config.toml
num_hidden_layers = 13
hidden_size = 384
n_experts = 12
experts_per_token = 2
d_expert = 352
d_shared_expert = 0
hidden_act = "swiglu"
moe_layers = [1, 3, 5, 7, 9, 11]
router_score = "softmax"
normalize_top_k = false
routed_scale = 2.45
balance_loss = 0.0147
balance_bias = false
router_z_loss = 0.001
router_bias = true
init_std_router = 0.0288
lr_router = 0.000765
num_attention_heads = 4
num_key_value_heads = 4
head_dim = 96
vocab_size = 32768
norm = "rmsnorm"
norm_place = "pre"
norm_eps = 1e-05
positions = "rope"
rope_theta = 10000.0
rope_fraction = 0.75
qk_norm = false
attn_scale = 0.102
tie_word_embeddings = false
parallel_block = false
init = "normal"
init_std_qkv = 0.0381
init_std_o = 0.0
init_std_up = 0.0381
init_std_down = 0.0
optimizer = "adam_variant"
learning_rate = 0.0007
beta1 = 0.9
beta2 = 0.98
weight_decay = 0.19
lr_head = 0.00515
warmup_steps = 496
schedule = "wsd"
decay_fraction = 0.564
decay_shape = "linear"
final_lr_fraction = 0.05
batch_tokens = [16384, 32768, 65536]
max_seq_len = 384
doc_mask = true
train_tokens = 368200000
max_steps = 11479
dataset = "wikipedia_en"
Below are experts of layer 5 (counted from 0) of a mixture-of-experts language model. Rows are named router (the router's row for the expert), gate (a neuron's input weights, with its number), up (a neuron's input weights, with its number) and show model dimensions 96-143. Each number is 500 + 25 x the weight over its row's rms, rounded and kept within 0 to 999. Numbers have three digits each.
Before each expert's rows: a language model's description of what the expert responds to. This comes from a sample of Wikipedia text that the model never trained on.

# expert 8
It responds to: Sentence-ending punctuation
router:521456534491524539506488464541508493491484473460499519521502484515487486505493489518464518502469498510537508502497526497492466478468495516488470
gate3:478533509476486460477495505498556489473519488504527484530507480528496506463502471499510467454497537493469543527487451448530471514507524525465507
up3:507494476481482563521512465516478490524498526514511519497480528501515520490478506540500526492496487516502475549520499515538511489496477498497512
gate4:509498485535517532516525499498478496488475515515494516499569419477483472517500471466550482471483487512497495512526478482489501504526488487505508
up4:451508516474486495507527499480442539528556491534506480497493546520496526513523459507505463452537495467460569523485524484491492496489509511511545
gate5:516516464467496460504494545492552508499462487477477496504482525550483532539498494492485529507512536515466522501513505501529526486512504525535535
up5:485477526501524518525509491497477466523510508527499484512532506509516536484514510470476467484502481459477469515469545483472498522452470513512438
gate6:542504506480505496465540530485573504436462480530480517493481487537536480536516518465512445535492527534503524493452477501478503510496527495497518
up6:509490536536521527494466485538523525527515483496457477481530452505495514517486536531514528523501537471472480486515483545471509505511508516501508
gate7:535491528498476495519543530513493459483461501448496491490541548504492476527495497503460519539500523512537476463511515505488451503493454490505473
up7:504498538486509521505517515472528509491549533498495495502481477547467487489471527456529519515520474515465475534475513515511461473476493509523529
gate8:525526545479517496484493481481490460452499486474505524478477521536503516495492534501521515515525516486474526524511507434507514517535521494517523
up8:521513498499481514499518520482497485497529511501517468517478520502460518503454503516517549490470508462479518507497520447515562494506552467565491
gate9:480523526514533524437514490509515481553531516460515517501502476506489542520502466498486457494517490528515470499482546467507512456472477474512495
up9:464477511552530530526509506534493505501528479501474499456476528461509540488501543482512502429481473494492477439528509519466480505501481526488526
gate10:512514472537494476518497529537509507495458443547503542484524516500439545471487510490498540486530488481525504505504495511479500526514489517467528
up10:516497467478475489502540467513542512515495504496473553445529519515490519503532494478464552510495492486442537445546535480529528481516534517474488
gate11:516519521477468516492468475539512504486532478496505512550507534559489528475508559495509502497481525504500476463511524479512534504526461487468522
up11:521495501503496494513479473529482547514496525518513551479504501541541536544529562479488470536525533452487482526513529496467515504515514469490519
gate12:479486492490502489512524498524515502517453494498509565459478517497485516528483474521484465492454493484515497504485537487495473528504495484503484
up12:509499488477480510493501484553497517516472469476498502442524478510453509474531485526489496496503510494484534531453477523513485519480502477519498
gate13:498482479533509524526516471472472509514503512480491527488451525553531513506484498499492511532449497474513528510535458499479503496497490485460459
up13:480539498437502540532483542528449493511516533534476478513495522478466489514503477524477479500456520527510487481496556495445503479468508451463474
gate14:488508489499502510513480504500496480496503499528517528463534533530506497555479494479519479491463485510489511536473574472527486526499450447502507
up14:485520510458509490501496500485509485530495486501484485524540499531515501512500506521504495529472428479499431515478495458480525488517445548506517
gate15:491510502474473529506515488462521473515521520547524508502493498550500493471523503510534487520471485509504491531524493509503502488507532505509484
up15:470519543478501494512496527522460508491498493500506473544488469478478482513484517453501555476480543522448457495511558512506523521551512451498516
gate16:514551512483496460504483517507489518498504478460513514463496529517458493508503475504467529522538499496485475480462501528497471487496520493490508
up16:499482512530501481506507479496467474433485473476494544508502572508479519475513509524448503508495489514542483518531515484515508524452423514488510
gate17:447511535503508490541491489490513459477518514450484494520527502488528525485503513495512530481507514519494483475507510504473501496517462509536527
up17:506503536501506481529509531509506520518504511490468483502522468483501477486512499498509491509476494484532490505496538527492523469488494517518518
gate18:486529519486525483511560483475505510554514516490477539455489528530519481548519530474499511494531493465494429515529507499495510489516504496507469
up18:472476445468483525462488464483563518584519486449525522527543460524437566475531532467485523488545478515526491514497509482523499492460513515499480
gate19:573506552546470450494525533497474488522495500550508546518536494492504505541513508476481469539489509522477494502482540488509512544483499484485489
up19:511472473509492467506537542451486467479473472479521525510484492515513501504490492477505514489529498502486523540471525470546532515490486435477492
gate20:487524445502525486478521477471510528448480512502476540519502521569496531565512439466472473554485474527480472488524460527503515511539516526487513
up20:533547488498521510504536509502505499458520519502505508482494500479505451563508466525475473451508512489476461522505485540510454503478527480418551
gate21:497498499547527503514524492497529442454474510542506507541507493483509475499498498459518499491510504503498483479551492444495508468498518515467443
up21:511488522492525495498560512481485470557508501470507464491519508500478496536503533484470477511486475535492490521493523502518509507511489498479523
gate22:519507500528525485514514520517492495572486507516474484497508509494537498507493471471533512502502481487514488510505473519487468498572487488503495
up22:518511477484484515497501534495507533482505515518508508515517512526499515487493465496521511498539491540550503505556483521482470482506497540507520
gate23:530498490482476517448561461495517513505506475484512490529530502473469472528493470471521540483491482542508478475543530528538514514478519524491445
up23:507494522524541510505483524552491490474468472508507463502516487518480470573530552492479481510516507493496532477512475475512497505556441464458482
gate24:503518501504546497455461500513465508513510497485505501504497496512500520512528500529480522434520483529552531512513481514478495507526464531502517
up24:508485514512491530479445513513510501497492493524496538476510502501486500495517499527500489487531518483537465474454459459503449484521488512496525
gate25:485521494521492468501432494521477480485489505512533526542514517490489537492503503454477510459501539518471515546477524471506507486504495513542560
up25:498523489463522501452536475488503516463555514492486526491443467519537516504467492511523483536511450509503509472486504520527557575482510520485465
gate26:527487493524468485501560473493497443528523471536526518482465509491480538469513480490464483477484485493540535523486493478511473493450541455502516
up26:490464487493504526498553530512526522466507506484493490543471511518499482545514540499478480506483475519506488502516501508523532484526490508489514
gate27:530510525502454513490546493481540482462528532500466508532475553502498530519507512510507479569514496509520474518488494486459479481461455545457498
up27:521519513489493532519457532483549501501527551494491465493540487464490509543494507494478488506475509459547514509497525510493544542523506526509485
gate28:510473499526512516525477495527565483530526469470517487536543501535503493523511480471489519524546513469472541525476529493505502489522491492553520
up28:507516513495498507493487501535510524478442467510472505555515520484464502445541479511483481499493518497494490473511521570466512493482505488570516
gate29:540523483486529529481485525454507505486467494495452470518489536529485499509517490461522471448526469511466499520516521446500486456468531502519491
up29:517528494505493525476488510478516454489509495508473493509499552562486473523546533517507491502492490526528510520489440500509508529498462525489472
gate30:495531468517503474525469555465458467492532549457511475481521488539535467515514507519499525452479462478520475497465510500477506475481512498550521
up30:477447521495504517485518514513533524536471507482476500473503474499466548492493528530517470488539506481476494498492478486489471523560464510509493
gate31:499512570530499501453459495522461468511506476500530488520515484510482543506500522486523471491482538475511489515530485497458506462477543498468512
up31:536493469501492509490492509548490516515496521465472511502516473502497499497477501472484488486531492459497474507457550534486529508475526548520524
gate32:492474511485525516547497564434469497501509544543516471463489463481490535477483533477480488509509531502508539472534478480484511454518486469492479
up32:511491518493512486479505481554501523528495472470488462508492507477526500514495473477496523516446465520506530470505497511518471532496487471553498
gate33:502476501529507494547553513525473485491496511503520473511521454490454506522503512491513467529491520459486508500492523501488489530517514512520467
up33:494524492472534492526522473515509564516518513517538531499500481497478496481515520488521535508500498525474515478488504520482489479510504509511522
gate34:504536504469516496485467492441507493484499521463501508550498504535493453568486490486486532503476487505450445450479544525540472559528494511492520
up34:508486512481517477480551492475481486492504508509489491544520470461475498510553519432517484532494533466497544512437541535481539514502503503529506
gate35:480495520511495423498482481488508516477539447510503477484518472495505501450508483478544490467512495475490496542472479516568494540492533539509482
up35:531462508557504493493491480504474503472503514528545511492520471484491507508479516508522476521525494460522491488484433479508476509477517447499484
gate36:471493515507473478503511512502524500546484543493469503477464549546463451485554470512460521537490506506500482488487527456494537497525487503503492
up36:509459461490511552516463537484543566488506484480545517555546457504498506490456518500499528454537535452533483536560533476546479494480469458505497
gate37:530468474456478496487516527484496494478483546526484493517500484498500485539519505512514521482507519518480528497483473507545492507509490495502510
up37:490542524521513510495463494481523511532469472547476554542531529489557543481515495472480467490544473478528511517525467506489503467529513481490517
gate38:528510493425489501510500528509532506501551488506491500489518462522482481464476468470513460527473496520515485512481525548511490465483510512505535
up38:505493473430496500472552479486517496493465510457478495528502469485484537524501503451513510506474524516539508465535544486512545479509514491490474
gate39:517484507493480496528494500500494545546494476508455518544522487503471494504489533501497529491489531487451496484500521516511472476480488500512485
up39:512496532468500480460500498537532509545538528512450525493533529474466501491510527505528502503504485553511503490543533544492460479480453476504519
gate40:514514545531532507476470513505552483497496523484494506469471523494452475515514505498451479461545503468504477544533492470518495509474469452505512
up40:486461521522515490494500491481507521532478483509515486465464471509514506471506503504498490488531486479498473494539486467485504535477471516481486
gate41:477458586480504476489461513504524513534459491525477525480561536484495552474507505473498534455489465520468521482522486494536470520461471492504485
up41:503515525511517531521464519533561491516514456476478485485539543499477483528489520471513516495497530512524491467479490518539507512513505520478507
gate42:525502531507512533515488512495486491469494503464496485560525499509489511496501448512460491473509500532513517463513491471546512496491546486510499
up42:483506528449495558523455497500491477522511505438490467525528517538543466524491486529445525498513506486520523496480492486522480514508504510533555
gate43:559504512463506542527510498510512517535510484465509508495536484517449535531521527454505484521527498482484540469508523464496506511496510494481519
up43:472547511490498468489482497519526473438472493508485503521468562466536498496496452529479501466491503523567454543495477512477534503488508487545459
gate44:495434552470506500513510505514520488506540451531477490438492484522501484537516453502474497525501484481500522511509484505504525479510469516473528
up44:507527492516489522481510446459463459495511540492476519505493494536480501426474491515547496499540488523495474497513519482484489504486529466541448
gate45:493561500504524528476531480464508504452514537516499557529527553506484509525506478481515482500546487539559470471540520474479511500477519560488487
up45:491528500576508494537499473469488495481500496528475547494527496515495513490516497489510549505556479461461474485520499498489475535487496500511543
gate46:487525483495454561525525487507521466458492525497447551484515512551496506510482502507475463542493502526481492527487524460485496491541528472559492
up46:566474454475476497491482491520518512458492490473507520516471501455469520477496484535468485528521467546481563506471497530528515538536556495516541
gate47:533512484550525505479491478490544475508495511480490494488519493538490547495493459533480482475535505515553529458505448463519509469506479493517512
up47:461512512499517519535501481548468479486433515564482523506508471497543515539454506525471507473512525477500523462540487490494469472478525530513504
gate48:520552509533510502493498464493512491498533476537483488575561525526491513484474508496492480478555533502497472533501513481478497479474505505516541
up48:465466509480512508470484456457499521479462492521523441514480475494509506503499484518502492525494467527510533480544450506521487499502480483502537
gate49:484475499476512527492528490499481483518499520492490501504492500561547502509500484495457513537457479486492461557490578478510533516487463477492495
up49:505528491466530488483480523520526482467486504452497523494501544504483483498554469507469452465505496526526465505474498469489521435525505484507483
gate50:469510526439507492503527527475544456495490494526476447464533507508484473522490507487470570508513505514522512460513517525480499513561504493494465
up50:498485491498498526477471463453485480508500477500491485460467516499498454478493522524493536513498529519526434499495513467494521497472530468507455
gate51:510503500468493537496529484505476543508504522498509518558483492471497497480508463465492534455520499476467528431510551502489498497550480534504479
up51:528532469511501493488511486530453538493474504487516494526488529479500523484501515480505546469504479527465471495525500493495481494510509547435482
gate52:462535459442495476507480512467518472502506458509533531540484522453503529508521544502522459501504497536474510510516528514519538540523520459498526
up52:498476506577470494470537521525511482540488503547478498488504508505501493542476487486444523481491522509472506513468525477490483497455481477498467
gate53:494477510500501521500505487497420496553483464485475489520540458514450505510501510482518463477477503463476465527541472535516538499554495490496541
up53:505512522515484492518491512478517514512529506445488491470498513515548466521493493488495514443512510522509489455493477501514533492456476474546497
gate54:496479460494474516481475461483492445485509464482510541529486500522533527513487486483472456522440481518530476474510521487455468471520489522517520
up54:504491469502491556454440448497524516494474516506486507512506460493527473523531507516522491527462483514531507485508541511534467521559502542482534
gate55:585513518520526500535516514522522514517509462515517480508538482460473460546500475461509506508538513492496513477531522459504482508476513501516504
up55:428491490498484459460471520481472474474515547516516498511531485512488520493483537508527495492494527496479492514483482525483480495505557529500500
gate56:516487497531470484499476482480521499495535498501495494532542548506473483516563512492495455535480507511476499540536492507472528503500515498503501
up56:515491501508489495453443438497507518505528498501524495489521478520495515487510496507471499560462506548474506515504490500464576484489509498522500
gate57:503486481553500505501485488486535529514550535483482500501496465548513496530475509483514544477476481479479490496502531504544577541531542421543505
up57:479514528453504502519506510492470456483456494537475488495524505497510448505524501487510445533504524486512474551511489494471501445461488512504512
gate58:528546509541480514490491477519509495480507496514497496537506552519506518504486467465513497485491473465499474515509504487495448453551489510519498
up58:489522493516488552494465462534481471484528490500470508512475514477526520528463527519540514499576530498499493478536430523491490500497473505552547
gate59:488474504513497464505449521453533534505491484497501493474541508507511512496533525497510505478511496500529514543512534494531448490537456475509501
up59:487485549488480546503526455481433525509513518527510534477504489524497516516479491484485494488543473504505523488534519520524533498526476512477479
gate60:444497461452520502468487461478552534493473530488464489509490551528487549496516511556460498500516487514519493485512520462507510508498543500475488
up60:475469486503524477504471498467523479516511467500493494495493476548482487541509523476486475546474512495483522573483512489532497491470490493478482
gate61:515488539516538452519551503548497520478509530469444500537512516500499494491494519468493478487487475504475499448508497475521522490489510490502533
up61:513503488480515500487487511490571490472476540481468502472478489508513478544496514476501476516493450505495514487519515481468500515531514484536510
gate62:535488524529475474507524512479468478489532500472522507463527499562476466494514512486504456510493506490462541495513474480562521499471483506514501
up62:505471501529486513489495493464479495518533482472522513499529504545449475519518496507488459507477542478478555510529515491552519478484496491494482
gate63:485497521529479476519501487535515475522496473536523485483549501508478542483496512491477479496500491525473509479475483529500457499535485509520483
up63:503523507506517523465509497510496503491509539548518496451489498482480518516462492487542495524486469518523481471494506497440510478490566530465474
gate64:513499522554508475518506490457503501458512494502493542520504482520481454481533479490505559506485510489508505518521479513479512489515519515534469
up64:526506502504510439494513504500497499508504541509514520483544489489510512485472536462526520489473490460520488520530526513479510471515474495496509
gate65:525517506535485468486533479511518531506487487559475460497543466541569491454491529517508494490509501515483505483536479454509441479470483505435502
up65:504521503490551517475435499482520469488432511498430485526529483503493481485487456490501506485497496517524482511530478467526506486490473540500517
gate66:486498481509521494534525481540448500481536546509500532495469477484537534526477528491513486487440472537500462535464490515481511540522509512514523
up66:465504498508508496491435484481504501445499446452509489505522500518508492496530503509475509501563523497491513452502470445500485499492534538479484
gate67:497495515455529542505532490489475483494523530510493519541486479475485529497498504483479480483461461533520514485529484487508477498499471533507468
up67:516504479515491505511526451495499505519519518553483496544519499458467552488553518492524465472535455483501503565513493496522497499474484548494449
gate68:511492542507484508493465458474501497478546572488533486484523502480496490482472532514506466561506511482486463511524482515486491477493503500489510
up68:519539473541493531558484506503503438467502563464487512554514501479469507527500499512483494524466501550533518476507491531547459537500514498470471
gate69:511508495483507500489543511516472516453508521489537523491490540529495512503467514511478492484502473517499492523516490557492511490515539456497472
up69:507504503524501455543506507502566513490499516523498489517522523506461492477515516500483509490517499454481484497511472502539441502517530468507479
gate70:479471465476526506531488553538486523470480510491524523506546508495488488486533468494458468484492526516503492513520484511547494519538493528512495
up70:498517484509554491509476500497493518475464494509508491476484506524475528504497493534504560499529501500515514502504464482478491481494462509509541
gate71:485489487545516496521492480518563522459473485504508474501516497478522497523515508456509516474521485458525515491496518471491460528494482502494475
up71:507496494512508496471517484543503523507519514519463493486452454528507455477525480496491448487522482510483498521504513528513539505503546522528491
gate72:510509507510536522511483499501504476467499449540461495478538443547493505512507526535493535507509505518544475520549531463483524520515466503504532
up72:471536484454545471472530477488526497464473480499460486530539484511496499499557456518496501491503459514532514500461499482531514495515487519490485
gate73:511517493527514472484519499520537526472520482462511516517504474497521543488549517470488511498508536541485482520509485519510504544521530522525506
up73:482489516519528456499493500485517491430510502460458511498472496513491512498513530499480472501494495495530556471488476490476535492451537484450533
gate74:489504535522523546518512486458515496524498497534510523499487555553490475510481489474519490512454504502507485506491498521503469475531479517510488
up74:500487512464512505442508503486484545483511504460499545511486507516474514490464481497534491462500471481513461491471523468508559525487487526483549
gate75:485495567460496521427455478500523527470522544490485503527515471522490491507499452488474480492535504516535477496542512510513490486488452530511499
up75:491473493488536499534446484457494521464480489510471527501458492495481510489499463515468547497530504437489546497557494478514522490510512538483502
gate76:516514518502529515490502482455499506522476513478495560494533529556514520526501485435504556521490511462512489471451495544526539518531510511496491
up76:477513517493556521472536498485473479487505502498439540533470506516505519547497505510500471504531528546509504468483525492520550542441503487489497
gate77:528495492501475480497485487510530530488484498515520516486495472501480516474545501479522489517518452436534531507532481449491546506523526470481495
up77:503481473513500544487510490452474545515483496489494519531542477472479491534485506497496495484505490562461520538513553474468506511504510472501484
gate78:551490532554461503480504437466508551476466533545457493526558503460502531552505484493500510533504528517542464502517479551494458515494471473531497
up78:534483512479525491509532518482481479523505452494553551509475481505510503565501517477544491507524496525461502506541461495489538498536520508502514
gate79:516494501489484458490517553462589481491532471506516463491512526509483473494473493492464502512500510490521473499505515500496515493579472492488524
up79:484514514485490494503498502509510487509517508555508564473509479532509534520534468503501481507526510494517515474476485515515515481479510492486494
gate80:509478486510499541484514502501484497501511557523465460551499516525482503496509489485513537489473486490496512496517540523528553510521505489531521
up80:476483512455502491494545477471525502529460532477501500505473533513487449492460479509505531513487491535552469521490486498512485484495492500522512
gate81:514508496510501503485495541547532501548481550474468451482492520521459528498496516524513501484511506537505541563481498505458507488488536482483524
up81:487502529516506508471503469537518518516534506489506498496478505488483489515547481495475514492532499481528505477456520534497527495483542485508523
gate82:499483443503547489491521479495560512548454514450458494467491460552508515546457505473523486546511488460499542451487493533513504489510534546532493
up82:499492508493509519535475476484485526492508474515483498482530499501491457492476512534480523518488528499518497501487453520470464501542502516440557
gate83:485503487461504517539518493497513504483506522512448514491445503497495498481500495500470447527509468503501529507484498478506520463530485482478468
up83:502498508525531486500471521551465519561530483502507515501539507471521503512552529527529500461545527486465542494512508521538494527485471481492485
gate84:489533513471486512476443482514504519503493488477490528514483496515460549489513527471472507517450507489529470502502577493464509515465537531499480
up84:539481495519528532513517469505447493460483510481546514495514515503484511532485508497530465531484488491503514496512473455524512519523491485429439
gate85:537493493470511488486487497504485529510523461447565524496501490541476521530483521538463559503501470499464507516501566544521472494484504490512504
up85:484501450486509498502546484522475524560502483490524509481476492500484529540478526529496525476506476480479495545527496493500535467503485471515490
gate86:483465474524490499524534480479514449510494497490497472539502517498555469493488475437527558480486494505467543502493560486472480441478510493565475
up86:553488478489485473518541540496477484511457566502501490471518516485543535500511505513490464514501527473528498524536451505509505497488430473489498
gate87:471500494531503512468522456527488538494490492522541452552507470521485504533558506507501482479528461532546504489499505526466493478551515515492505
up87:496501510497470508498466517524498484514527508506536498519486476468470521520486524531529506494498477502504542464467490490530514527529493501554484
gate88:543519489480467488490475518511534473492499515485507502518469544543462521516511501520481510501401500505493491498501535486464503464481510452513467
up88:498546494508491496509532504484509518475550476466527513469500494546505483530510530496497528495503513535466488479527504493433471518486503476487548
gate89:519472507488504494437516512488524519463488538505524513486511473496524477483499546446479503528534502476512504481517488504539468515509492507515481
up89:519524466480513503526460497461466482465479479485458489548493491501474518474489521525490550480528508483487543479470535510525508505479513508503577
gate90:456466549522519530480466443494521488525485515483521493495504451524500531498457467451503529474461515476496491507506479479543478492467459483515479
up90:490485441500511517488508470442511485481477483490524531517500498484541443505524508502498483531529487529501529490499480450444520477521516533496500
gate91:493523546471494488455526466513476492531501496541507543537517510516476503453542526493495514480510517472521490518522521505507534548457539477523529
up91:491520501472528549487473515542499485530511521461542516522498483512529463526509497479484526472510482437496483504496530506547544546490498508500505
gate92:492530491496466478508525478503485533493569524498521522500487495516479482535527499439571475532495485511486455511504469490522472480483523514510494
up92:490468494554508489506531523510525510480501514540531479496543481471504492503474441560489512507532479484578518469534484556443485503498469475501451
gate93:512501479508513434487536463463489536429539525472451509599503505549496522530500530475505517509531517453498510465512489444495506504489544511456474
up93:480528511487530499490516473499502486526508484441478495522464509504522526484472507477489492477484508491468489562519536436535524448506539472463474
gate94:530495459489450555534500519453483527474471477512498485478485493535513495535486505507458498498512496534423542447506496513446512474480466502490522
up94:493511483498491477508478473490464461508513526500477552531511510500457489485522465446488524497515472551568466483443500510534495499521517468485497
gate95:479471521485520506493512531487519494517514488476492536521503529532516513502520512510497500496512522460486461507482528460502488471471561522532510
up95:502484492472490476499534480464541496508496481503527533545533490517491518561542530512517548508529517501523496498545503491526499556535511502448457
gate96:490519504482537468485482497524500464478508519470526560515542497475528485476533483497486493497458502530499528535477505504496497508479471527483498
up96:488469524520528503481483501539497483558488525527509468504473495484490466546484487508560486502500510519502520492477536506526520496520478485462498
gate97:511529500496479481529459522502507507483473487456550483493526479502498466526503530551489510525526514502464517492492499505495480479461503483539495
up97:505508530461501534518505500467495452490447508455516517533466506474491471548487530517507488512478500499528500511515516487540449486481530540555476
gate98:502496488502501516499478481438483535539498502512514500460501509463495487530532480483520486529498495477497487526516521520478505507512540522489445
up98:484522483540515499480518466473455484455530504492493476517474470483503473471513535503524506482456465559516510489502481485464499536547502492507447
gate99:512479470472521515490498478471540516527477469452507496494517506476469516543514465479520551537526488477495498551504530478485526505561519502473547
up99:502520496506493510526512515449509467489450518445545512511538496559534462526475505496479534477514492494473514569481535499500472523502529488471514
gate100:534487488472464484537509511468482517513483463516487464478518499479498505451494546524504539462505554530547483488526520500500498502543459502503524
up100:484541518496523512494489494506459498495507491434511464498523472535503534456483517538467510514460519538474491477474489514512515511497507524525552
gate101:490527497515510483496458485465578427528518501514487500513483494507495543562513495509495522527529502526480474519520511482549504516541533530517470
up101:493508530462503515500475523508531473536484435532506487501467493485496478504522481501457518521527520504542518497487503486509473511545503473513518
gate102:509485513519464508469506489500514539480468465451463512503494513507479543479501507517487472517463510474509531554513511501466494489479482522506502
up102:473497503514480501501481518486516525458492523504519486503516481482447497491511476481539481483515508501473530517463533530500543515476501510508529
gate103:525543492473545467485480545523530508516531524500514547491547536504537490472517518473524488492532505465514549522525506474512429463457498518511509
up103:512464515472488498507511472489488508490506488481509501510479536474511516501524540494448465476565523472491548487462505482512482506501548486526515
gate104:530490455492547454519503517500460487510495523488469568514497499527505487506533510530521521473452519491523484518503472522488522507500490471506528
up104:499503477471491496491520506486497442490580505480511494513478489484505504481512479546486465509515503500524454497500487532494531483483495507476467
gate105:504501506446494469485486501472531454516480482469513515460520511529488481482525496488505503486534533503483507553506541497550501496499508456487455
up105:500481463436492503511505513516473545504505531452499475540570462471488506484494535520528518513477512477475537510455529542514500520529473499544512
gate106:480529489509514545470459482476531478521465505483464496504521545515468485539465475499498512532489523485507479462513501503490461481507474487458462
up106:498498515509507513463512482502524491503517538483496494508487477464553544496507519495490457521511536480478482507469495514511485499476466531492536
gate107:508469510498500493489502507496535525524497489478481467499509513511514476517481498496483509528489518506508473476525561472529512484490488471527469
up107:528463481518488500460510535535500458487549492526508527555480515529538502496464529514518479596510511533515471468464505508472456514504493526512514
gate108:517493494518509539476450489495480475496497493497541557523516487504482508462504478490503491485535503480545481498485505484515527529499487505455532
up108:515528508546547517472486520527537469497489469498513499538505505490497451502468496464510543481446482509494478520428511490503480528539473519490543
gate109:525529474523526506454467454506482460478452523503496515534492467484497499513470439453478541503468496513525519523478489534547544512498533508473508
up109:531503506479496490530488512474531503511537519521559524500497558505516467487491494550500501491490478511491483495516536473506469487468471500456492
gate110:501503497544484533458454521524514506500534468519539496478553463459519545508476492505522520490555532540509490515522492509489491536485517501497535
up110:485499509502477563538508535514483529528504482470484513499519524556463516520485504519502499503515486480475465497476529522529537478514515498474494
gate111:536520521516507509485548488505479529467498503478466490490474473459474508516469543481525503475483493515498532509466514525501477535524469496474491
up111:515476491497479526469520508515513486458511491497485533508504519488567510495520521518457502484545473478481443480533498508487483504445491538536466
gate112:503534491483506477479514516498547514512488484511470485536498482492523500512500453517469485511510520507500521498500493464524469486506491516489527
up112:506432500522462520542546494491506483501503527526465487505458497475490495580504479459506478514539519510491510475511516511538503503523491521484468
gate113:507529515468508520531532469481531507489499467450511558505509469508488508474522529489496508458447456497463492480499506507501479478521531515528520
up113:521525470476497518532444498491490498514489476490517507536508498509507483482475469458471480484455486454484475502481562524540479505464541484500431
gate114:528514475467499497506506472485518470416486509531487506544509486517512506543496487469523529511482503510474499452540463472522462514492529533483486
up114:536499458482503468468440497509558471453499467532522526536505484520502552484519508491505475510484490476543532524514475515474462500517499542500494
gate115:523528480505485474492513486500482505500481491533523493510481517466465530529527469467466458550496475512516516493533499504505483508494570481546407
up115:480487484536495513484499479519543502460482539539532525507486509490473554477488475493496494505506463502465474523488521503534516518508531535500438
gate116:522502495504486501478479471469462480500520500514522488492492510519497469514475506506486527526519534495554501533530525479505475505531541508521466
up116:499505515455471523510495495570513506528519478474478470484501509522471481538475472502445527536493476481586480514535543492480511487515510487445467
gate117:510499485504469492450544519544507474539515499515508475456483497534503520484457501493498510498551498536471506498518502535527461518523476441490479
up117:461489451549503532473550472478490512524486465477525488487475487493471491501481482492454456530507531557512502439475464507508531502525486519465457
gate118:494475549508552558539536520531539543514484462506511473527468485496441513505483484499456529493536516474456513524520567508517503519476498503546470
up118:520491520514505558533494496549559479507458509511466440504515503447500427536506502495477470523500453492492480510469488489476481520523472490511540
gate119:510557534555531504509486497486471497492452574508515541528528512534514468522466498474554569494530513464524516470534472504496499522493503518482510
up119:483505533480494485465516512496535500523514487500544475447521494512470517518547522464483447534492526455493494533481549478523576497493518477495493
gate120:515478487527491493514481516528480467489471520465512511496546508491537506513481515475486482501501544488482530519499480480505476511416515474485479
up120:468538530534517505517517510479491494524507517500503490533523475499475498523535505477510568461498476528507494487511511528558516456515567512541455
gate121:510537481493532471443466496515452482531544490515528518517503518527456514522537482513513527517500562514511484498508545488492519472444532490470529
up121:478524519536535512507540512449481507503494505527524521475476500522518518519484498462542489508493504510547454484538515476467490455448496509520531
gate122:501521483481507463525518489462493522482506468509497524550492513518521513505488457526537512435542522531466475517500491478522497547515530493475523
up122:480492499495477523470480513509513500534482507493500470523506449531493531522499493451484515521490551511508513527452509500524549512514471497498474
gate123:490499511530527494489528466533483537447549490530475491483542483500458498493512503496497477528506518527564538499485498520464495527546513542506537
up123:480508507562551474468532482448487520464503469482513534485511472482474506495486490528518479518496489466521504544528506536505453517483505515484543
gate124:498506509536506465493510521533515483485535516455523520501522520524544475506483507516516451501536536531488513496492473530507537473455467504536530
up124:507542517491511484464479482520519492501519476501477487496528512489517478495471513519546485516479511504508508501479531480510478536485470506509509
gate125:487497481475501504495468478485527517449528555481446491502491493505496493513480511567440486504495491522530492503532527507494534473475463509485550
up125:482486474503519481528524513489530516502446539502529470513498535505474515548529482528511506529491505519482552510471491480469475470555515555500509
gate126:493456500517499520483544502521491539469458475518491524532482493562465494517513490518493506487508501543519509475511514551483497500516505510538519
up126:501531494516495515483523530507462488556518476533502514554485508498485507483512530518471515485495495484530470506532540529485516441462533504510529
gate127:504524532506513479471491494509552518520531531530485503479512520507510520546533500529514556494539474489537523540503483487503481503492505553470511
up127:481525501529509526493567471477483515515513510472471516510487540477516503498477434486490510468504486490507497486477459531530501528496510484516485
gate128:514546527485518463521536464510476482518477513531492526468511507501503473528475518498481529518494515480516465472477487498510507524480502533518510
up128:488497511493491492495484504509503467518498482543474501489506484513471438487511515511493504469503522494492456519485503514471556491533511524496507
gate129:464513490532546508538513475531484487514518541487517531442470480542490505501488502489522466481515494471499504493486513511489523497502495517468527
up129:458472543475473474505487507498537526445503509523487499486515471506508532467496493529532480480507485491516486517475476536476492517517489533484493
gate130:510513519541471517520495489465477468501490509501496485467511496482507503465502509458495460451475495470488511482481498517542521494482472514483459
up130:507506488519521497504512443508487480570528509454499509501488505506488495484474525495462506521508485494495497508504487508503492481466482493525519